Weights of a small mixture-of-experts language model, trained from scratch on English Wikipedia.
Experts: 320 GELU neurons an expert, a sigmoid router.
Below are experts of layer 6 (counted from 0) of a mixture-of-experts language model. Rows are named router (the router's row for the expert), up (a neuron's input weights, with its number), down (a neuron's output weights, with its number) and show model dimensions 48-95. Each number is 500 + 25 x the weight over its row's rms, rounded and kept within 0 to 999. Numbers have three digits each.
Before each expert's rows: a language model's description of what the expert responds to; "mostly gets" lists some tokens that are sent to it at least half of the time. This comes from a sample of Wikipedia text that the model never trained on.

# expert 29
It responds to: Commas, colons, pipes, of and the joining parts of names and places, such as the comma in New York City, New York.
mostly gets: " &", " County", " United", " del", " City", " College"
router:504488520512519512503469490493506544464546566534514472492484495517488481517513528533518502535512479519534501541516521487508545522523518484533480
up0:519462508515518525504509490490502510461567484509519493457494523524498450482516556478480502510536503480527522517496555476567513493468518488463494
down0:500531517470476456468493500503487488483484539495484506464520497541469489516494486528547510436487523472491504494508460494488551475492500551519506
up1:540522495531524521460488533508531489483525515478578494522464501519482456537500462524469525493489523508528483540445474493499523501484515512503504
down1:495529485513483513492490490505450514498525488495488506495511516517500504488484446486448450477547511548443504443524488512482489481495494540484506
up2:476527488528547530445510477464498508477497512501495476467453539482431514516489513520503499504442529508498489528489507511469530518510523493496514
down2:482513529522511497507521460484486484503457531524518508521486506538520504532491501510490479472456531487484474482508481451470537532549527508472517
up3:490499482546535491488449441495487532512487489501501514515505501511463515503490452513505535525497553501521503465486501495477437561517495477525500
down3:482501497545509474531500497518486479512533501496503509497555533512468459439515474497516501518506509518497482505488492441499516537499539481475531
up4:482539501516497485507533510614494465535492521502502500508498481500492494507462483518470504499462533504478484489487505515492530494491467508497545
down4:512510529504510515474489488515543490532514505462447471489524491533513504491550482493443504518451524473520516510486535511499460457483487506519465
up5:507478489469507506437548538498570502526471489500514487497481512510486506450516521476523475553465471576541477534509495502495526537501503509572507
down5:498506450515477530514474468490463526510528504504521518509483529511502504499500482508436489487531562466494497447529518491472480524463523539488459
up6:497519494566511487517499496542508495517487515531485510486514483536513473509506480512545520464532492522463489522505494520508488486480487507544501
down6:531501507449466489536557518488490509511532456519504479475503506513557517528534483494512533482457566447521532481497544468468478519485482512502517
up7:485490480516490498504510501456500494493534538458495491511422499548529479522502476532484498478484500475476534513501523509476499516529508501530473
down7:538497455509474509537529493518508499507482453483497525508560523488520491477509537494498464491491524471497478497477448551523508504495517485470528
up8:528500539507542517511496434511490512477498546470468504488509505534463536497497502485535498518473470489502498479487501469525519532494481466493472
down8:497488491526499524534496547463531466551472518497534493474499522502521452512491507503453453519489494485494504492523477542498486502481510512506521
up9:515448538534492499533487538473538512502485505504474476494462504540521483521510520499474454509500515536520483567560549468527537527451516509498447
down9:502460521494517487504509510538525485473505489528509472497506505528523527446522486512498522454508508496478542523496452508489472484549520500498521
up10:518517490511511530513498533480506544537470539490523496481503483483500512480502524501500519503517521483518502507533462505485471480504512464467495
down10:522483529484457504510487475522495485463486470489492498532488495478490482498464450520492487503509476519474467538490480499502476508452492521527505
up11:462515474491514520482510538511479504484489490534475512522498483515485496488492525501521507510509587480527542459518502519476498528519477496497484
down11:528450484501512531478547478520463494514475517458503485499510477515533507530498517492501471520498502485494507507482508482541518501505548556481512
up12:462526495501481499468481478512507484500499538474498542509484474489472493496490492525443523478501509504497484488482471421519524508476453494532504
down12:533538451493493480428497497480491481503496485469512512560481500514543459482492526505578474532536492487550483536499474548480489478490527528504494
up13:481530479504511511383488489514545486524515476497448502517505496525454499478536505497514478479517508528530538511567505475517490497446481484476496
down13:527474448514512516497489497474508454493476485492535500526504512493521533483548506481495470457478545456508537503474538519486478519521490513514482
up14:481503502571503503471534513473545539491507521467512500470514495428497506522520485509471458535520470507497495511500513492501497480509506514502477
down14:458501489486464507511459510562549497505534480462500521513508491559506536535505498515492522483498505510509504472532497459513504517487485523469493
up15:497493502530541511509505513476505518532537534514489480515469512536523455501504546500522483517470531492488521484494497479515529551459512487451498
down15:507509456460461478494493478497487529481504477483504500488539516474494517479524479505482521451563471522520480478514507506512491459512525500438477
up16:486514473536537511496563513471508513541525507487517505509479471512490511489510478503519498510473508503577550480510501480496517506523487504523514
down16:516476531459487488461500482503473514445495524499497522450449484491517523499529570479529515526516488521513514525467492495510502472497492521482500
up17:505533517502455495528483509546498501492506491513469433522489498445476491495458507541492511466454506492519529522501496494500507481517514492513486
down17:462509485462526483490521486486508484470488530498532561484499509539517532502477485479494522522541502504537504481533538488471490527504479483490547
up18:444479515512503525549517475497513497491532516486501516541505484494499502513527516482521490517517539452517512526501499487508498520476503534504483
down18:545462505509509480506514495505474510481509487499489453455483549480511473512480474460484510530506504492437521497538514511536498492501474529481551
up19:451522486497430500525508487520519517520449487513509534463474516464474513468525492544462496463526567498480501527511512483500480489441541500494476
down19:519507491449493540511476548487507516485509496483495522472507522465484465497514499508508496477511486477481501509528508534535537505491452528469497

# expert 9
It responds to: Inner digits of years and dates like the 9 in 1990, word pieces inside foreign surnames or titles, and institution nouns like Award, Council.
mostly gets: " Award", " Council", " Cup", " Board", " Authority", " Society"
router:554474492521478491490458522528523525489513530537519497481453472516511488500439514473534542532509488507511481520498466503512492495494446493504544
up0:543523462540495499532486456501496522480502484471489526517480503513479508476464478499521518480501521541484484509503491478510482518512475460529464
down0:516506458467484506516462575460504496526524523502523409496500500496480509518500523516518494507530528468478475442516493522506520503509514484499486
up1:549521524599481540477497499506571451511511538530515505489485495527475511485504508438505510510529479469464513537541495499525498484472488519498517
down1:542553523544478479497495487492465510517557490473506489503544467492512479494501535546499505504489495496458481530499500560502487480507533506557469
up2:492493436511500477479523469493488496489485498498463513490496483447484486506516509510488495562502497517528485521541462493515485528498514501471512
down2:479511516458461420491497506493498493468483512469479480497509518565501520522495529523521513458470493497501507496473480461516542511496514527497506
up3:498525470498481479462486511528487564501478536505483475501500526497483490508486507483503539513456495485558518536490529483491457481508491484533475
down3:504514536494516489489478494481508522476507558533529491492527485483526548528495514474464538484484482492484537476466504511503495508489493508471526
up4:462509456470507511511438516520529473511486516510489509487482524507533470508499482489536521591452562488490504459532492543531498493481503547489554
down4:498460519529531456503548523520526505500507512512509438488520477518481534468488492471515482481548471490513518513518507480491510504484554510528524
up5:506522467550542530518503434562510490532508469508497511432499505506501460506484478524478512513513448527512461510456410490498526494520487485493459
down5:484504525493525472494476473516508491481487441425526484494518468475477476464531503471450465536510462478472509514451489455449466524536440516513497
up6:506490480524499473515527516525509524452526480504481519478492547427484506534515482502517493593485525514501479511508484462504495557445501478519519
down6:482514492518518459453467480547487446478501469493473526505503467496490490524520493505507482513488509474489526509474498494480520534506521464480542
up7:541510508512488521491498456523487495509483493512494518528442489515531502490453506469523513518506495538463494553511474503535500503512492486518484
down7:504482489496475542484538498547484490520518541503518479470510459481497476510526461482539491505483514457471513505497479503475485527487477531510535
up8:494514476537485496501488514496520517494499526481519485531458497542485505455486502516490489510497488530488517509498447492459459476463492497510436
down8:509507521476486515522525497510498524476489508492429549492498483497463496542468481538527519486466516504482454506535516526513538446465455535501473
up9:536474548492526494492492516516514486523497461484539515502495501490436526497515535481490512477509476509484562479480496522513515488489482532461492
down9:448520490520486543534539464524476576515531523483515496474516523510511478489459561487489477528484495466488508514521511487471490492467548449538449
up10:497450496511509505467540490505507535507520521531532495505483499479465530516480491464491526505494494539517505494525478501488455513475490489486460
down10:513488506498537478494453462509496480542496511563509520524491537526506480470524488541481486495490510521499493533510484467512467519474476480518482
up11:541487487474494487462516480533496504492473491549508555516526499476504463556482499472517525559547530497497470531510523507491499511495483459502495
down11:491471459508559533499515486451520539469511527530517504487500512522483554454526491502490491499487475499514525495466536490498525470507487503538523
up12:514523497472529489487521467511513469550483520477535530508506520510449459496543471525547495489467481515496469506476476493494505567449472499582534
down12:470488518542504475482482505506537518451504522500440453561483531506535492504536496512470470523523516492530552498516509497549500544509492531548502
up13:548507460508513487425518486474471495483522532500506500510528505486527521483444486498536489486507499479484489491487476463538504484525572502525524
down13:488470491467508491513531484474511468546487498514480492493537542497486555476464520467527523491500457475510503441492498533516552551513521494529497
up14:497445504488486460471521483507504471493468504477508483524528504488521510528517510461478543557487562457538518529470492507473502482444473498483533
down14:522471530506523499460505447497528519465505500486480484449498536493457513490491412499450483518481472500539461475533466488486523524547515508525483
up15:509483495456531519471464453515509491451548476462493529503444518557519529511497518502562467504506519553465508535526513482513496481461489493508503
down15:520520542495491523481497458504522473526527474533493534498453449448500512459518497510456500508500502522501519495521525506469498493513502481482498
up16:461494447482511511521507475501544501520471478516543494482436477500544476478503524490517460490494518497454494473501458511504532509477516463513539
down16:531511524486511537513493499480475467532470540514488471525513565512521464516547469521517526485518497543490536545500513481552553486477455517534477
up17:485492518490514505502463484538526525477513497557563497511532490506489509501526500489511544487449505508450512500502509478498504496505505515518538
down17:504502498506541525477475491514471496512557472506513487500528467503494493537483526456537526509475486528512493507514510501528504502519519494505482
up18:484549534520573523442513529496494453494511479535508501477509530523525496515493509489512492540480512466466519541516506482475515488485522509478474
down18:491500505579474520481514502483527534505545470510503519551515487533548506486532504555480488430483493508483526494472515504526517538503492505511508
up19:478472487526480529505496510480496468546469508490539514493471484488533506524526488468485493465495519506513527518495515476519485479532511512470490
down19:477502485490480512526500491507492428489468516558560533498455519435483481494472488484523505484469490480487490504531558523498499419518500548493523

# expert 15
It responds to: Conjunctions, pronouns and auxiliaries opening a new clause after a comma or date (and, which, they, has), and unit symbols like °, km, %.
mostly gets: "′", "″", " km", "°", "%", " may"
router:502451481493477484493469516558520523487503508548525493485488488530488528496519500522484529526478546503537504499486483553544544500484499509508492
up0:462535468504469489471533537499514471477515545505539500497483496556500513472492508481499471520479538513494511475477516544485540540459472508478492
down0:496487477479510481506485529520515466451513496490501508490552509500485504463500481477480508472508475546520499525529518529510524499503508498475495
up1:505539544528457486456527487543541486494491492510526504464481496494430512484487522521537492459487507508492492545503480518501479503477433499482501
down1:486461495488484505474523453519496496472488487471516485482520487461549552469475513493508511538487519492477499452508472492531540487504536500471482
up2:506517498512462498449494503505526529524507508507507485483490463524538505507512483459497476482475527479460496470511514498507562469514516538481511
down2:462444526497541461514508475493447454527500513466483475472531485497472523497515454522483472509463504516499524552503525492523489515518534497534496
up3:475540526480481488491480518467500487470498509468479466485475487506521440480492481513493482514513507480521491528544507506497449528494505484490554
down3:539453568542530484526477455523519496484475511564504513535498483488487480473524514520495488501449519490497485528534470478454497491501501548495489
up4:491489499530510548514457509483492518502526513481463529472462535506496488515516539516498485501550492447517536476462484473454467487525513471493503
down4:509506517516507474534494548498482491529530539538476489486559494512471477460541519515460475492468539497487530535488500474464528541517518522506498
up5:437492493491524486471525496456460539479492464547474516534527504538478528547536513464509488501468481510512506487506487521481481460501528511503489
down5:507481510422475524497497520475491553478520507511520479482495489477529514502480485499499482493439447497527472512480535504474554487488531499460532
up6:489480506488528498485517489498498487472525465527459476480515517517471499527483518549507507514479473498522473456518497469506544488485504524547568
down6:460508507505462512516460521471480524503486534486499510514514498503525527481510479480498504518531493477486485517503467488487499452521456496496549
up7:509455484516493483467547450523500487513496513505475495495516481510523500474520554501521488505520485518484486497475455523511507473498517508495513
down7:491512489508522486554500517442510468484531524514540501526478507526519500449491519499508492495490504514492536523566465502506505505508500480497464
up8:534475481479553458441504493474481478479503477511482497488468507537505507475484506572484476540472502483501509503490485537496500527487467497488470
down8:493490485528490528487493522496488519494501494493526555518505522499477467499518472470499485507563485512434525525487468461511502506503500479492529
up9:532511476534492508493494518493476539456533487462514495513490486508508503528510513476497491508485487493513499546484512506513494503504489484510520
down9:509516444495511498490539496487495527496533491503476401493473505500506511497490486570495515465473464508529509459474540508539478492500511496479516
up10:515548544490499517499505518499479524507523507520497461516505493468504476517467497493523511514520502517487486510499501521518527482473475498514511
down10:480446464535472477507497500509544507494490523490494538565500503486489520489506510472498490520511517513553497525467498510505522506501489522498498
up11:488485455554504489528460530537497554476481484535508528483527493504512409447562515576514503503500453487489492500489504503508527490487488521495522
down11:503516497494442498474534474477490449491490497520500510498484574491490479523505505480488562518437544499530473499482479509518442525510498491503502
up12:548523482502525458510499493517490506510508480494472490470505531526466555449518463515483483518527490509497494496519468520534506499504508499470488
down12:519510540496526475504464526493479517516483496524508537479553475481506525517476531489480489513473471510524514453496498477474539512482490455553470
up13:487486496473514532482495537490516498525516485504489472493471484500479530512499519520487473530481487509548468510491519530479518513473472494470463
down13:523476528506559523486502528523521520486445496503468518515519524495496507484478472533507479470496527488487484505553500495487492509519508563503518
up14:497498526471504497486466494516502500517452508449539473502526515509477463518490451497490494508531541467528506515519540482537496451483471473514500
down14:481476521551502518499532488502505507504492515526514496463481481534488479493503543523506505505460473517537541434491487471496535517529508495502481
up15:530462460450513464445517521551508470525505482531509491516503500516508482515496567466503473503536498473523523558494550517485482484496489492538492
down15:474494525471536470544484511519496504516528505517488477511504508498496510539472549500528504541509494492513537535504527462497439491550493451455547
up16:432536466516501460491469468523497497479513505496535511501517471474475493475493479488521514501544546512503536467518505508509529495528457526466497
down16:544543468519470500545487507511521525491483484478518526498498516529556517519466483514478494529438481502552520532469523512470509489508502498546501
up17:493474473495516492497505516483501487493501498565553553472495507509514506501425467523510522484510495540458483493488487505461517477557481501487565
down17:492508519511489481403491473512505501550532505470525545498480521503496515471493535473529495484516485477531494469532482475524526525513497526473513
up18:506519481472509523532495508502495455535489519519487484510500489484483521516452508549508533500494487577517537522507479490513475496476474507525453
down18:473501468473474500484491528467465515468491435517485494502514486503528501500496539512493509490474503503505483517519483492526525520523512487473516
up19:527440453517529515508497516486490551521523509492509484519494510510445506488489514465509486474440546474480526521491493496503484506480495494467502
down19:478499485497510538514512520481530465464451524534521501466474447463521470493467513486525532546483448532575465480508502488545517497473482469502493